{
  "hidden_size": 384,
  "n_experts": 48,
  "experts_per_token": 3,
  "d_expert": 144,
  "moe_layers": [1, 2, 3, 4, 5, 6, 7, 8, 9, 10, 11, 12, 13],
  "router_score": "softmax",
  "balance_loss": 0.00447,
  "balance_bias": false,
  "init_std_router": 0.0106,
  "lr_router": 0.000437,
  "vocab_size": 32000,
  "norm": "rmsnorm",
  "norm_eps": 1e-05,
  "optimizer": "adamw",
  "beta1": 0.9
}
Below are experts of layer 7 (counted from 0) of a mixture-of-experts language model. Rows are named router (the router's row for the expert) and show model dimensions 48-95. Each number is 500 + 40 x the weight over its row's rms, rounded and kept within 0 to 999. Numbers have three digits each.
After each expert's rows: "comes before" lists some tokens at least twice as common just after its tokens as in all text; "gets" lists some tokens that make up at least twice as much of what it gets as of all text. This comes from a sample of Wikipedia text that the model never trained on. Tokens count by the router's weight.

# expert 4
router:515485457506517483465488484459554496558432506505459470405501532476522508517527537443487386413482460503501539397415459515490432479504462474531529
comes before: "-", "\n", " American", "),", " Episode", "–19"
gets: "\n", " |", "),", ")", ":", " –"

# expert 38
router:484454455558476472470519526474552489500501541523423412462538563493436473500578614461525504501541507411445497492497430537475473482529440477493578
comes before: ".", ")", "N", "S", "E", "2"
gets: " A", " L", " U", " M", " W", " C"

# expert 14
router:465491522552558440425491513488479480521485511511448451523497480484476486491553488493516493498487498520461492441421484551395476477528412517593507
comes before: " by", " to", " in", " the", " on", " as"
gets: "ed", "d", " used", " made", " named", " led"

# expert 33
router:469525490528520476488470495469536515508463483534445472435520465435526550510504510480487466483470536486490532428466503516452499497482480479548482
comes before: " to", " a", " in", " as", "|", " by"
gets: " was", " a", " as", " moved", " to", " served"

# expert 15
router:481515541575596480493492540453491543550469544539474482486511479450456564507540571491542487477481600522514473492449518490527505477505519442506545
comes before: " |", ")", "X", " Conservative", " votes", "}"
gets: " (", "-", "|", "/", " ", " 1"

# expert 37
router:472522457529537444493469559445569429536474532556466472459568508519490504507524501522466445484528539500504505418434451597479457469513551508575530
comes before: " the", " a", " his", " that", " an", " her"
gets: " with", " of", " for", " to", " by", " on"

# expert 8
router:526540504501543422479484579473477466536512494514477432444534562469499518536524567390459400547512505447470497446497481549343504483507512433524564
comes before: " |", ";", " 0", " 25", " 1", "–25"
gets: " |", ",", " ", ";", " 0", " L"

# expert 26
router:455500479522556486461492515417518451520478524549476467418579538500471463485494519474507483487471552455464521413476450516458462441454450432558537
comes before: " he", ",", " the", " He", " she", " The"
gets: ",", ".", " and", " until", " in", " In"

# expert 18
router:461474494552575458496499557485541475573449559529468445471512528508465481531515542463484420458558521504501465481412486491441511481465441473511522
comes before: "\n", " ", "---|---|---|---|", " 0", "|", " —"
gets: " |", "---|---|---|---|", "==", ";", " ==", "==="

# expert 35
router:458486488500561490463469517430511491473476521526461470445548528493482507531525563485504457473504527467505470448465484544492440474493451460609512
comes before: "\n", "|", "The", "==", "In", " The"
gets: "\n", ".", " \"", ".\"", " '", "\"."

# expert 45
router:450435474521562487472432522420526519518486528570422505437519512507481469487542515458528481460511548469458497470437498480475465503549446520472515
comes before: " are", " were", ",", " of", " and", " is"
gets: "s", " that", " which", "es", " they", " who"

# expert 7
router:452484536543524465516464525491597454487469544593416510496531574510453527596569535414493486479500514466486488487459419465476459476495481471514551
comes before: ".", ",", " and", " of", " in", " to"
gets: "s", ",", " (", " songs", " album", " series"

# expert 30
router:477418484544535438518497566488605509484497587491496496474524506488462494522534513522523456479470520438423518458516506576451515442489454513523541
comes before: " |", " 0", ";", " 1", " 2", " 3"
gets: " |", " 0", ")", " 1", " 3", " 2"

# expert 25
router:452522512528529462482388529479490501526486560578435462438520520467502503503537555496545468497511531464430459456518508504505457491540445423532546
comes before: ":", "\n", " The", " It", " ", " Location"
gets: "-", ".", " |", "|", ";", ":"

# expert 17
router:521537608515550465485538539482491473467434503542463485493512559550514538595491493471541495520524542471455516452441469520465466503497520485564631
comes before: "|", "-", "=", "|---|---|---|", "|---|---|", "=="
gets: "\n", " of", " first", " by", " Country", "th"